Below are experts of layer 7 (counted from 0) of a mixture-of-experts language model. Rows are named router (the router's row for the expert), gate (a neuron's input weights, with its number), up (a neuron's input weights, with its number), down (a neuron's output weights, with its number) and show model dimensions 0-159. Each number is 128 + 24 x the weight over its row's rms, rounded and kept within 0 to 255. Numbers have three digits each.
After each expert's rows: "gets" lists some tokens that make up at least twice as much of what it gets as of all text. This comes from a sample of Wikipedia text that the model never trained on. Tokens count by the router's weight.

# expert 116
router:139150087089152160134193164160115134148139126133141151092127098118111144148115136105146160132135147103142117142093122155116105152099146109092162088170104149114128093101147090105130130158161101093117130093111126123129127177117127090148136110076134174131127141150123103128134110137122124154122123084144184150111130137152162142121129105117176087162104139119129113128140083161105154113121165147120110126130143124120122113150134075121183113117166124141147155145128136099103120168126178
gate0:130126097142160135146101115145127130081113136139113174143122123133125181159161120165139140143140120154128088150092124131126105122108133151141110126160075125140095116152103131134078153133103116129138102074133138154080143130111121103142158137121137167094174148119131176112098073165136094133106083126136117143114118131156157147144151102164139069118115126132139154212099127092150125113125132138165095122133121137113188083138110124112148123159125097127127148147135139142118120134123142
up0:152112061119120134159159126163125124113149118147169127071144165134128136126116139134100147119149129121161130159136133119133150083136138132094145112140108134134125111184087121133085126097109139115126136146130150111137136158136150180162076146135106140169155133133162134082137136120124184115132124121137095091142144138125148120155117145113102095137095149119101145104111101121093157128090143151163105136143116082149125156134131142170064128109122079098096107165111134086135156158150116
down0:154165163156152105145109126166158127171143124142105098130174098129142109157091136127106119131146113127142090147081099113104179091127150103092156111083120155134121108131118167137115127085109146152134100135119126117175117113148122060126132149110078138156113121159158097126107142141100166139122132142099090127132097130127096139115176087164137125102140147137122102131128093137130111118116127119126096134130143144134169146130194142141148135158136113090123160104113120155144116190115123
gets: " the", " in", " on", " In", "|", "In"

# expert 17
router:146141163158112098145147138117127125130129141139160081144131128152112149117081141134107123096146109148142111125124147099121116103138130100121164121115117188149151162134099123138121113097140104152143115128116150095178166148142130087135186125124130158160130111130119172097128160113126103142120105142107123161156176158146153127121138114109154134126116099162148121092111149113141150134102107127178138122090170108154151082136124074077125120136109131102200116125154096105085147088142158
gate0:094145157100088109097124171161138127155152154136155075091137093169123102086118153107087113122123130166117163121138192148142100144099151114133119149133133141159129124130119117117153141121151090182132142099109133134147104108123097111180133109138136132136124136114131100102135184088152102108104125185103108147132142154127161156150116101098134109103133119138154140103101144141129118163111132134115151136101152106093165119129097110175159150146137131165181121132118088110117163118125126
up0:135155129089071080127100141121119131132167136104143131134105055117123184140128113120140108163126123113108149135150124114148146147075109126120145119105154135124127135135120112164114089112154139102122144145161098110131129108075137141134139140151102143127161116206179102144144137131104160129117121109170161127110052121128103136118160142146138136093119155125122140128139090136129120200138111108126112150145120137111145123144143119142122112083078106147127101147130134116158124149134077
down0:152100106145125096145142139109120139145126093124132112128143155152135116110089147172113088099128117134103119108147125127163116156113127152135131164128168111130113102168137141131112150131128149079104101118092168105125090108131146139126139212155136132101058095137137120098135120143095138129145137144123125120109140103122148172140106152124099178079099124125125129146099133126131101108156162113129183049144105133140119071135135148094139160152130159114162169125139160129126115132116131
gets: "-", "\n", " has", " had", "'", " have"

# expert 60
router:151106104146132109121091088122141113156088127141111145148177108109103114138103128107137117132128162140204149134137101209133125111142143130135091112144154126095139118195127101135149198111120121151143138108122177148115105100095133129125095126162125088125136089120133165114165116142118163146121092121127126140139126095139166153139158184138109087100118122102134125116206117136096097121139140130140134094153137111144130121122114135150148117095106109125133126145149120148138122137140155
gate0:137141100106107079095131139078139133121104169142067172127132142106163098135106092105153132146138099161114148169145145184116127122132172157137162169137120145135074149127131142130129113112120114176096153138124119162083142125140165112142140163133106168141173137100109119144129133132087147126114153091126097118110138072138147155130151126148115122101124098105135150159098141098115105107122136143125085104162135114139103137123157123127094148100113123136100097167144127159162107146090131
up0:084103136124096155137166148172103135090159122159132126102152147098116135145116086132132124155129152106162132107180166114130143126112148103139083150133144153115122104086089112147172134109158144111124150115112115159157163124127124134072164122125105120102083122112159100147144149097114122174161119090093120127162113130151136122118117100144143130110136141140119115133110127070182097128177136139102123159137167088134144116161158125097126152092111130115134091119163120131147135110177121
down0:134144122111123053084130110117133141100116170147137178141113128083138110128151161143125141086125176107146129140129181141136107107101154119120154136087142136096102121130117116154110103155082163137074156135122152144150105130119121102119136102120136118108147134120120106095096148139161127133161069144097114125157125165150153175148124171126157131138113139117091118160154154129096135166145164117117163147108146111137106149140145070159147153103106121136107087116134091127134134104156114
gets: ".", " un", " John", "a", "y", " R"

# expert 7
router:146120128194113098114098150108148107167174121138144129115120135141118095132151139116114133126141140128167145098137128130157108136120091166128145114134191127155144152123103100114133126097141134136088170104115075081098133138148143149142146101166161126111167094101152141116127133170185118167126173112095113100116108118113144101088121140122098096156122155145137117101136140124140141164099150131114122117143134111149168110171102083083135081091140091157146147146115138109147143117114139
gate0:093090125107080116134146136170133127125100147134075115134157098116116122113172089106102141147171172149115096141116149127114126161110137135131149143143139123115132104116115141116063111126092141106092097090137147162112084092125091149181174118141157126089144121128172119135141149135140123131161144166142154149121098125123151128169120109131158072114179131144148136136142148131126119101131122141185133132143133105175126148138110108082135167143103151136120153091127115109142106125163150
up0:116113131153149123149126167128126120100157124119107084101142142151087134114105122128101135131159127116098143103112137100112158096121114094138132157112141097154119166139104142125156087101138106112129162111112071134117130145080120136085161150126124114146120176121170136104132132153170149126138138116088133066142119090170141086105156176123131165113142141090110146086142112128146120127088092098137108078134094135109121143138126188109140120138130138145162150157156126124159135136189124
down0:114118139127090143152141130164137135129081098138085109118134157109123102115153073118104108113133091115146160134173147091139105160135083095111143120127095131172127114144112160166074124145127154122152141109134143130131124115106162144130114156107142132069156143154144114161137123120158113131111161127157148180123139116071118142168127166138125102101170116099125184138134119134113115134182056120131111123139120128133135145145159131121139130117152149110145112123107059097116121120151133
gets: ",", " |", " in", " to", "|", " ("

# expert 87
router:177141147104121109109134127119070118135180151160132099130158106167102105153136139117147162120050107149142104095116133135127133139133145140118128125125158143113159107184102097144113104152136162124136094122095160149078147139159157125138098120133147104101125101116126140085110164160113107158154118103158162129098144124107079110134142139111126165091136105151109093146114138139156134094100125127127072139138100143156134132126126131135081168154138152128115152142136132171105124144080125
gate0:151101108122108126086158125144150160139135123096122129127130124120118120137130112139115093154150131146119149158090173166112115108123116183112091118118102159125138135140116133158126175166109128125142102095147195140140118117118096072119089128157144174133147149135121105131156112130141101079157133083117125102125093089129190161125139114137161115166137105117163112149165146141137143106149162127122137113101126106125132148116129081151176134117172115101150090130118128140172093124167100
up0:085072149155148169115146102111131129131127121176111107144125142130109124099141110152103126158113149144129129110140099147118144147156110111157110103168114100120167109124157116079125094135092106173130143144159109096109115150124099134099136142111177136165137078101094128134105115136117071106111087156089143078151118152102122168116119145147137145106134100102182146171139124119126111141091141086117187133142149128128150137164126135117139145102125139128136068122123132127133127112174126
down0:156182096117147119143098135134098152102133173074130152139130136126062108109108154113098121143138175131100114090130154107137128124154101085131114142134107099137119146083098108113151163146134112154139183098101118111109125129136122141126117125122129130161123111117158134121119128138087124155061132147165168119154171108124163139106120184115134131131071090125095138114142131137171114129093139145143120144147153095136149180154124146129075130090119157136128141148120105148143159135130126
gets: " in", " to", " on", "ed", "ing", " of"

# expert 37
router:119126155087183098150121123139104114126173151141151121157099145178123108130119130122102155089108146149126130113144146132178145111110141126137132138100101135125124175140188135131151154150131149115101120114133110161128071121167142147099109112158178133112129130122106096131127124185128158147113170151119116125111109123124122160138092161138115081089138150091143152128075137133164106112104115120118076146113130115104126176138149141113083161141108101120118106160107115104098116119169090
gate0:135107126138124171111115135104146145129160130142153127152093162149132082160108127131125143130103120187135118151153118128132160087113140140153179091140117079132118133095139156170150110108102158136132098116111155098147136113143096170150152116133113112136123099121112115106124145180138136116126196150130140126127108163144109137112099187148141068136123118076136145129144104090125146129130120130114126131123139114122121121083129148118066177158171091105134135118092093138107082125134096
up0:145132129145142110136107158118139116097100145141121110130145087144137138139133145103148139117112057127126104106155147115115121079126106160108095183099153126117160127127124111112101112105155109133149161133135138149095131176117154100071096154119130128146148144134119090151104149127133115116111124165144109104149158099163108187130161066122129160140135110106093147142115092112151135169143080139116131156116182112138156105112150123102101148116076169138091143157133137144139154104096113
down0:114134112118126127160136106163108116122124111133140128125096105096135166119085108095123189076175113110089133117110149159110109101153151128137171093143198146135127162084149124164134169119124128134122154145115184144107098103160136144108101135106170131133125135100143149134080153164141117159159184140111132166129128142090119102128141157130136120131117075140125084141121108103145119116138169155121137119169150103136173096128112130095113138130155126134117135124120094128110098096111113
gets: "\n\n", ".", "=", ")", "\n", " is"

# expert 48
router:116093089146130122137120111122146137144136122098163147082169143109175081148153146133140095076139087141117131095141124128113099097152151142141180142128111094138125120117145121153155108125148171134113142060080147097112158152159147111133135094104087112141130136144108104138135121084119130121144119094104145134111112125125162132117125129121115099147113163163151099138119144117076165167105153090091131103135164101146112127162171111090149124141108138191117124129118108152154137149142131
gate0:111118124114136090126151136100126154070137051153147128117123136130132105112137114094134127166140159166147111098151129131122117113093159144109133116169099101126141145121098136119151183138135149132135088107126134155132137114113100102134107089181115122105114127150126080164171132141123161168147148148142161111169122157135105123148147159105114081084139139124153143132155168087148171115113120135114152081126137141120095117128151122070125118126130132152121111124148136179141120167083159
up0:145162100130102140071151082136134168137105134090153148110173119144154138158127191139145088145108105156126130130115113105106126134137147126123130164153114070113133087122113125123139117139139151148157144101119152117129138126132156115179108112105121112127134149084133113094113168091139108071117120126096166140105135134080122152107090107176171080114118130147105108146116154153122127133108137100102146136138142130162130141161128143095127148142110143140101158118118130172168148151167079
down0:101138139119120154175167083162137140078137135168150144152077140116172080153109140140147129111108115135147140144125103106154156148048145109129127128133132105133106113139145158125141137099125130137109117123142097112096132127120142128138130141130171130113119139127173114136139130099140080126115091146130104105100115153105106107156104136104109081141101170133149107096133160150141100080112129120170166163115117112120088151191094155125115139120156116122092144105136151090108124149150172
gets: ",", " the", " in", " of", ":", " He"

# expert 52
router:127131153113153159100120099182107129112163128124127108132163120165128158106109110134102115114149088118139109101096124127135114121137117124103111098113141100153150143173125129125118138099164128119115150112076100101151131130084160113166112127147141077160117104096170111115175167082179105154116119111134146152161106122117143117150161128140141076128117110092160121130121104118181159124146132116136122107169114119072127162098119120139112159142139102121140156081172133133125145142184133
gate0:113124139118089147133164072152142167168140152099175092108139126142110120124095085125159125098138162146104139114087125094125141141158139157110103078116117156093131135156115116143100118142180154154136150157135071113077137128123150113149104121108138121148088140118108111119145114135158132138157134142134141106155127087132122121139153110163140089114130086146123095147164148150120161123110157117135087093110148142121108176142152103163160093140144132197154163123118118140121127105125133
up0:169119104166124158107170125146096166137100085111125163130132083160096136122130169151109152126151146078140141116146086105089087113139096134168146138145128123137130146147132114148123143090176099105097094117114111115164114140094134108155109149121159122139123149147103136112149167162111084139151109158143127153085107109107124116118090118131138140131152130136080141100150157147135119156096136140114112163128179099110147111139148121116193088136169117107116142126143096158130105138094117
down0:146161170168104150146155144104098134158095159144143129111154137104104123149145132161124098108133143113112100119128089123103169116147141150139160121157144129110142110113123133131125142105133159117160103126147108126109091099118095112123100078146116090106138126170147157176161124135186157140113151097105152149085112125131124104152117089155117143151116105145099162078082119155131098083135134114120181158126144110140149130117097149106123086099147109142148108149109114165104171113084150
gets: "\"", " \"", " (", " film", ")", " The"

# expert 75
router:141131131104165122148124132142136159123123148125155137122171158105144146110143142149162076141099146133150105154130152171131103120106088123102141145100117105118113168109114141160142105084135134173138129122116108110145138132120159108122134159131147111107128132115162099135140119167115113082125095139174139151131110145147174191136136145119155043127137139152141120094084116129144140109146111126126117159127145127107102185083143120148139147085161131153138130129175119113154095085096178
gate0:117081153123158130146104138141110144125076082082131128150143140155088119130160127116166082084121106130179147104119129091102115138140131130104155136098150135146138123140150153121086087108130131146111167122149088129109075106166147119117151087138122126098175111155124116156139154162131125108110122124142121148142147159112145198099111139144124139196100129127131101086134161140092128103107156125116140104138140113119100146085138142132170110147163125144156124128165127160128126099112129
up0:096115129136151110155121135045160160140115127127096112132146116111140122128140150141162145126143140138116089105174082147095105113108133138122134179106141130126116101105137160102090137108100111141126136165145094140093108132112068118168157136111112134161091127100126098112141087164174105132151124136179107132133138143132088131127095141128153110143161106098131191123159082130135113170151099122138100118122131155143142121128134151167168164108118153105082141134130140112155119137139156
down0:108161086096099164147150150115126120099187146122110128122131161100106138112155174116151106127136117110129131078090138154132062140124103176119140171144086107141135091122114129154144100114106156136138139118162099160149129121107098136122170169139169123108115122126121109110124145131105095106154138127171113136127125075140130117135144099148178107153121131158118131128096137100132110101162116126160095120063119133127147133122130178151076139132132133132145099120120181096129117143150149
gets: " (", "-", " \"", "\n\n", "–", "="

# expert 115
router:159143148106103126161155080134112177107154132111139089150152127108139129095158176110154092133129142134132075068131126104142124128144132116072138101106114097140139125153124159141163125165134112121115161116134112136137170104105138122077134153146149116122119137115162122116145108106122105106168112124116160059079114172148140124133121136130122089121132131119124118159111158099140144125104122102132119138115155111142143171132074170110122142142120077131139159137144174111100141145172167
gate0:087084132149147188109125095110152139142104123113164163114139087112148139123119139146170142160101164109129129105091151147111173117179117129114122127114118186104128139135141107151107122126109129158124147087085087078163091117128139093139143141164140146144144093098109087117152120167101134135102115114085140117141116155161141133137133129137115109142137147121154127161159114132155122119114170144168089113103122133107135086145146131176147108166156129143135123161130149123113071113131101
up0:125144147138140126110115106130087107103164140149124151141129123143123101132129122128103125124121115132130090100111146110139117101122104128148123124129130139079152139092145166134173149127156157127128133134101117117144069105121149108126112152158150099157072139167108116095152127083177122148187100133126133132189115173127173121114146109056136178106143160131107140146138128103136110142123160101134136129078140061130107175089124135111128143127142131142167172154164142100137126134124129
down0:138090150120152099114076132137126139089129153164091138099156113124123196154113102162141166113108118097129142154117071092131149116146118116151128131134143138132125135128185138141116138114146169130114158058118113118164084095099107122147137095102076072138134118136129131100130168143146155150147117143132132149158128106101144131126144133095156146119140156136146134125125121125092148151105163082140114077169091128151164097141127123108148126137138135102133117146172089137128134138138098
gets: "-", " |", ":", " \"", ",", "|"

# expert 4
router:142147132111136149101130125158124084159113113090146083079137118139121124134122093163118104139116134116148121137142109105096166124119149132121140163077135165108151127103169134127154150142135089120159137116124096117120108149122155157080111169122101139108067118126117094147185091142175118121140161090168125096103141171137161094114150160104134143151134136123148142124125131093097151105147105109117090123113105153108147142114112121148184114119111096126126128156074133087114097120092143
gate0:140132112111143168169111109124100099142121132146177133149107170130098149109124137123116124145137126156102131110121151146157107138114148112121136156082117163102140102127154154093134156137131105116138166138122173129133082153104131159124139118154142151071082116142151102152178078107178103145155149135156118090124100109133128130105162139119141113135123137152116132136155160134121155114108110128139111127037095140144120107096145093168151088134089120148155115161135159089120089114129114
up0:130104149123151127103124190086161138151129152140108101116133086166100120123188181152147107123114116119119144153101119133152090060142114103136161094105127135178157095109146100109134177156147067103145163093094098135125097128112110105141117141125146122165124117090122152099124113114134110146127118143125149072152123132138139113139156118122102170112120147133150133122086101123128153149098124107151113170126136127104120136129137134155145135120152133135143094174144126126108195139124137
down0:162150096128098123158123118194139167151133103160099126122117118139150128146134129100125105102138135165135123150136085143118155094141116125141133125154133098083072123111150137171135140129101154137100109142151127101137163112133162143158137089110118112122105124155160117094139135100153151145112121129125092106127164122101091078188090096142083103134132146149077134109149118114115092144125107135119146133127160146102147156120154177128067141122091155144112167140136143107134120103176131
gets: ")", "–", "\"", " (", " —", " \""

# expert 91
router:101185118128110088126130135114136101123113159140114163115123141113130156135113148124149134150141129137182123130151124073106148134110187103122163122128076112128127132142170119071110131120136095158110155155115118126122131149131091111096128122113122125125151163121129075154166128108114093143110156130131120112151095166154198141097172113127118071081155141177144117156105140131134130130086117136116124138135141126130163161116143114143125120135153131149119112114118107123192117178157166
gate0:127161151132181126094109180127101151101133103110154150150119104141143133115118137141136168110135136104134166122168115124135135142109057155133143138129097150153095147141132069085129092136095154122092115129132108112135119160133103123105137113154123123122145153154181132098203195139161122150119092102138127138103135088134155146117124112149137145151125117108144115109124115094138112118149146111065137114063146115115142119124158109096144096136127132157129174114114132142134135149133160
up0:107155160105151121104094137115142124120090099115112126127133102123153126139136130126104105122088134139152118115167053121073110158157131109151142081096113136079153142123161131083106116146137152113183100170173114134145175144143148090107092146095117161116124117125110164110139148129157128137128139117112092116143094135149101145140121144173150112148123129138126174145098153115181146159123148175075110128118141125116123164118147136098148127142140135139144148126112143095164091142147101
down0:159151120097127101078132126160141124164173136149133165135171153082131150139090137143097137099120108168107145140122117139136166142133126085137131153104136118114132141131080088163108124045137117134108113077098141126144132144117098096141132144135159149123164147151123148116146129155135109103108163170150168150112165136086128103137143119150136113135073147106083137108115104161136154095145101121145115137142120138125092075142126114155134100099128103137156114109158157150132102096140133
gets: " the", " The", "The", " his", "s", " its"

# expert 47
router:116111136120147125102104133139118116097140172143093097150150133154149214146138059156104145120151179109122165139178112132130114138113147134097119092129139120135137153158134104112153163156149133127161121162090099167112149146128158153133119116114119133097081177159140152103114113099103120135087090121133125131118125120137084084134162146152121141137143109114121109132109109086129135144132121132099121103159152156130137100149116143143121118090165106099140135154201111156110127128145123
gate0:127123127142130109136125083112152134113109153142132120164107085144134122137130152124173154121160116147137152098088106136130148148078123112087114119128136091109177107160138097138138124128092101109143131174064199124122121129101139107169097146160151137131143113113171143089103107154109146088097112129146185144155150113126125144164091137149124105122117128110131110156189116138126179088135192119128123123138160161151156118111153113130091144102151121116151131118114116140128117120115132
up0:142091116084144123117093107143106125134126154165090131101160126124162166137184110168127113117123154127151151123133137138120119160127145092165125151145136104084128152101133068130110109113152131134131122145109078147143124103128178126113162112079161111104143158093113089131108171155130153072140106125134122160117128106123126121127129080126123127144166160095145145147068107124125130118129125137112142092155084153099159171148139150095172138111140138121147118138109133166123128101172107
down0:135152159118137110131076101129160146127162151149051120138115136110125104129092120122143105122116162138142109140119170130115137158115135130147155123168119127100133123139164122118127104129112100127134110154114123148117140135113127123150131111137195084148120124102167102106161106138106088124142106114095094126143165118164114171136133096167116172113099130101101114078141142116131146097160109112138111170138109146157156154118118178117140100119194116121121147189163128083105124097114110
gets: "y", "e", "s", "t", "a", "o"

# expert 38
router:117133116112151139114141122142118128117107126090083115146123159141167096158130118135163103112143149155114133097115125076116166125163145150134136154125119115081167113133131144138130127097128129104093162131133154101108126123143105118137118122132143152154111148127095133115155128104129120038124123169112151131082117099113142105114133117134148198104130106093087113158121139152144112156119143113143104148136124095153136163160139195108136153168160137068103117160124109117107133096086085
gate0:153130135115111131101119139139133104124098163144157124093126137134134090130138150153109122100123106085137147119138108136175150167079162117077144132140092071142112133146134206191100158146111159170098123097128074141133101138164107138147145107127141116160108157159145146096125122132129126146079119159128125144131104154124155173153096111167106106128115120136122137141106125113076127115117144077137108145107133098130161070149119168139162141119141115111117130123095131128131110130132136
up0:122089159099125103165105107121142172139095161181114137134086166108076109121161152116100162141107063109129144104170125137130112135122085090121148160130135112150099158124104147157147150131081138134152121170105123137108120100165137105105119117109132096135165119137149089131156145174141142144157162084140124112099087130159108153122102127166113122106162120168135085115156119152164123119159119134127136134118139162111106118131116138140124089131100130126118142124119113153083133141132176
down0:105107120084138121137154108125181108136156109115120120151138118179081158113130149111127156149129125161126109165092144101083084069111141125161147155142156140118129119091104120118103173129118165137150133127114132116128143111136128111124135150162137103151144139093150136136104115139142098164139117098158098149093136103093113120144156103103101084133124093129147140154141121113152104145084130152112141105145148155163143146115143103072117153135133155151183100097158153094118100155152077
gets: "=", "\n", "-", "|", "\n\n", ":"

# expert 62
router:146134131127152158145107085107111105153158125089143129112144144124086151140130147133144046124153158103120191112071113141122087169124126155147101134160158131141123093125092104122107180125116113126116128151103149065137113103153150102112114143163156166124124104132138111120108121118108113143123107155127139139079144161104138108105121160148125125124158112184158118138147145124091151134129151100129093126078121134132135131122122057092124162132149145150135124114161151152128106117123137
gate0:122147106106142154135121129150135155149142122118148138106131131149117100120101125191130110137123173159095118120103136128143144176117129148098098136124135080096129088153124130121121141141145164161100096155113117113146154147162152120130073165165151134131113111101161118122142074141130105127118104084160146084154107145105167095122110094108142083160139109147131113123114107120151175132140131162118104202116111107192125153129124092083114128131105140095121131117131136098148111161103129
up0:159126150135141123142102155117129122096179165128137132097156154137114136179130145138147090143146163118107101099144113139139079155113145190150105144131124127137116111100124139141111137133090097123115172119118125108131146116081124173158108172120119129119115137145122142072139125106097099184131141137099105135122116129159129146130172118157100111115135131171131151099095120087131150106129182147133125129091129135113124093092141102126127141131156095172118078128107122202112098148145104
down0:105117150123113114144118118147149123139157122122111083096089110145138088137094132145148127131117158209110125139175127108122131127128173136097127118094100102081116094131104119118123130130084166134101162138078178083176139144163142143121132125108105164136100136100141109098142144131161134147108100121133117115161131103152118084122131119112132111120129133105108139157111199107163157147134150175124139144125116130118104175131178122117131146132130114117138117147141069135132165141083120
gets: " |", "–", ",", "-", " (", "|"

# expert 57
router:112102115155142132111148155131163182126139124135111147095134109126166107103111108126152168085135136115153181149148107103134202124116135132115104140140122167086134139115146104117112116119145124140078129113153136139106152144127110127112151175125098151156153172143113145104112111128119130112133070121100110156153166121127077111133089127090146173136118144113095084141109142108086164124144167134137161151165152129144136092142134155153108140123155117157124160119151108141106138077104093
gate0:121108141139106152119141119094154139128113125150128103103127140141145103122116094143143128082103110066120151135107152138157158099108162117131098103122115182123140139123144093131126122186112186153102082120143144103122148154145163101134145149149121155089123153157133144108121094132137097095159114130115107101141172134147143152153088143186116111104152122113163091157127158160129173104136116087093099105135129161163152119152125119155163139077120087128148122110125114130128115136093165
up0:144137122134084157120125097133154131100148127112130158119133145110123103124115135085137143124118117123104153141162190142170105156145134078103167113165147174101163123098135159163147116166086110164154126133144134140115101160108082125129134134102130121119128095090140111104124151131111177126107103132174116166130096147104115113159143146092122145103127153132110102103134148163161106135065140150129112158111121144133105161118142147107063090128109104124131112101112168140131141109169157
down0:148153148131099099144126095145104140086132128103119161130139138157181143131114120153126141153148155154135199105164126113149104130149140122108123151140122149084110145142125093138127104146127121073088081142150137137084167117153150136129146137128181129110130087138127143131135060151118114108140127136099152150126132123062134177126110118089122141134153133119132163103154108152143148168077130131135116165120141092120096150107103123117106094120124083090110124132108128122181133140092127
gets: " to", " he", " He", " she", " it", " I"

# expert 92
router:136151151131147110123154133141138131136101152115105118120106121165121091078146123113122153120142144105088165137113106114091134121107166126117139103105141109129136121113116119100172098120148148133111103113120118132174116129161121130111126134111135138172138161132136106155144145091124115131103122110094107161072190195138134097169088101092115096137126128106100166123108107108168130139107168130149171147135113156084079160141113093139151068129134084127132108132140097151158086103126122
gate0:127102136176121126108152132145116083118108152096108127149116133082181125130108071141119125135176167122115126163157168115133079120110161117138107117125108115093123129143144140089182140104104130107136106136121105142190126091114091112150097168149082143150136170119153135148132140114130143107126108146129160122090130143087147183129109127097120106128121150125164129142113141101171133137146147149117092115154091127129144155091120099152153116128118139133142165114176144139109136147070123
up0:107134097113109119085143126118121142105123132140104119083105178133154113156120129109142172165132154124168120132086098117107150164106130127085096128137153134110136124126104113158145113135173162082124116154150186116130147120140120126135140164105132140096094085087142148145080132115092145159100141151131144152141145101130068108142146150140117124143139170114147138133080113120097137163099146175098095115156114134144119117157117090112161187127164123113151134104104132139139148143138172
down0:135118111132156100127177146125118135098161110187139154111113141106125154137152144128143151092147135165149155134133154141128092144131104128110096145143133099146114100194139154142123101113112162175124144110129122131157126108110091123133148073090132136101097151152115149168133141127122132174088126149139086127085156127121078149150143141094134095143131138120143077147123133095111116181106086110182081097126136119117137122151134084148095121126092139130108136135119153139108094098139103
gets: " =", "=", " so", " co", " is", ";"

# expert 106
router:083128145147124097147154103134133088159146097162122188105127130127152135136141085121171116153105136123150131124131112131147110157148050121141124140107120127110180173102173169131108127106122111138151103167082146121137151131144112155133151115104125172153166095133144129117110127123131122160100092074140147172143122153128148108141133163136154076107154154109142119101139150102139157119165123126099130107128143129108113098111117103150159167093101149123120097145181143155123114113138118
gate0:159145134142128122100110152121127076130106085122110150128079124106130116132141140124164134170165136126159142092141086169128119139101141160137156159136137158167124126109133119161116137086108131146088109115119155115153114156117137110093114147141132123104112118061166098122154104155124101127145123129141106112096118136131125062123168146110138118149176175137150118145117150077156126144182098131089110155164158125119112130129124109114096159141077157144103108139152154119095142143118087
up0:129106135119122109130091133127056144121098141127101126114134131114159099146139170107150166104138098170111128150096137126130100069145145123157175138174121131136134092129079108069184089147109183127129151122132167152128120113158145137112150175123133124119119141122100152188092119111140165126113128141115174124128131058144131119127103135158119132131118095123104097170148142103104105103140098128084109139118132101142137150117168122123146121148148140131093143145115137121144124139136138
down0:144149124119103089155126147086110177145152120112071148123117146160150155089102144128097125112134124131113116113134138127119142153077099130159117144141096093131145163184136066146121112100132155106086124135151129139120145142104148121144118146083137153130133107137158125138135137094137082088113124137125158102147134134164107132145121141097149070138149129143156114122129133113085137106124124127147095191125116134113133163132179066154184093149120115106130137105113124113134159172114146
gets: " (", "'", "–", "19", "-", " \""

# expert 32
router:104121120094147147149128085112091174128145118110161097094138115123118098117128147135172129128112068148107102117078124121148106072113145166147132128139137126102145142135138151104171122128095135098106102124141155120135137109165111152112120160099161139103139145094178111122107134138102125120097122155092124086143138174149141134111144147149099158162103117147134115125113101084152093130127192178119108112141116083128109133091123201121161105106137124086112114113126112107143128120129131
gate0:119120092105134139113124120106143135131152133126093135155121099131155151149105145114151109103154104119103069071142108149126141101172121154126106139086126086113153134118095097128161150095170148139139132137133134141128170079198126145116127077145137130098121165062153162115117116161123174165128153142125147100150084126160125112115113131152111122113125108143165104111127133083176129110170136127114107168144129120135103144114169134156121138169155108160134158118129115112124161131124120
up0:135108140143145159154100091074145138128119118122108109123130112106134115132088124135118143126156109132100153176172122109157146118074111091126179170145158120134108128129099157077155125121159101134139134109101112144125123128124090158131140129093138108148091123105161127129131114155119128117113171162165175160081159162161132145112147132109139151138106110097146119148175117125108107173167114099117172090167102119124148098122096139096126149098121124098119141137119107099148156109095084
down0:158168145123101119127125140129149157163157118147130134096119112142109100163125121101158159101118141134075111084117087082125094101129109157142129161153170115132086158125112130100140113135134109128128072120100104128138125092131072192089106129118142107127117105138166140106117128130115081161120135115137134133134181107137148113123143152158122122147147134166162141112132120149139090136146140116108146149132079186113151121102139151121133162150133057134143144163087112150130098107142132
gets: "s", " years", " time", "'", " year", " season"

# expert 26
router:114115136129130116122097111119109089131121126107110108121092138132147130120130131147167137152129086107051106110098105125107103149149094135131074135133146092080131134135133122167152132107073146073136155134144149124137145132113123124147094130131113113123135151096137125130146125163088096090077182110131138161119136151129085093147131157103125180152116132147099147131149129143099104137165130094099118151109121092179121122132082178106140166102112133126099130148094110125125126084159125
gate0:105092130150112169084128109125113145114127122184150116125089151144127124115130116129110137165116117152112128181185091147150135163139145133093125188168100101136106115167145092110142128178111129124071098096130125137155113086150144153138159134092137100109132121153129125121114133127101133103127145118142153145158148135150149183144151124168087127137125151137151127123134151125101093105090109113167152119104136124127122130150170090150167154096093089140165164133151093128133122133116117
up0:148124085090138143131166147146148096133148126166144132129114121143134092134122191131094152124126161096119088143187126104097130137117123128145144128120123129191151152112171157125126101107100141106115122117128155097113153111104100121093130120140119106181121084170133121123149157120119134110159084128140105104106112128109176105155111181149113136096095159120139147130124106133120097134093108183175133135133074138111159104155136107168127125124145144135132105126102116138125092168087130
down0:161151091130119112130147158132119117138137124131140081085144145112128130110117141134165118139167174165090132098117159094089154164121126119149058126138105130141102137121103150098143137096150091146097160137127155061092171157115093108130138115157104088138135122085107096143138154125148108138160129126151092074091111138104163108128114139158173147142112138128164136139130141157145127138147132167107147115119119134101119118116099123157135121143139149153123118173134138139180134087152097
gets: "s", "–", "=", "19", " (", "es"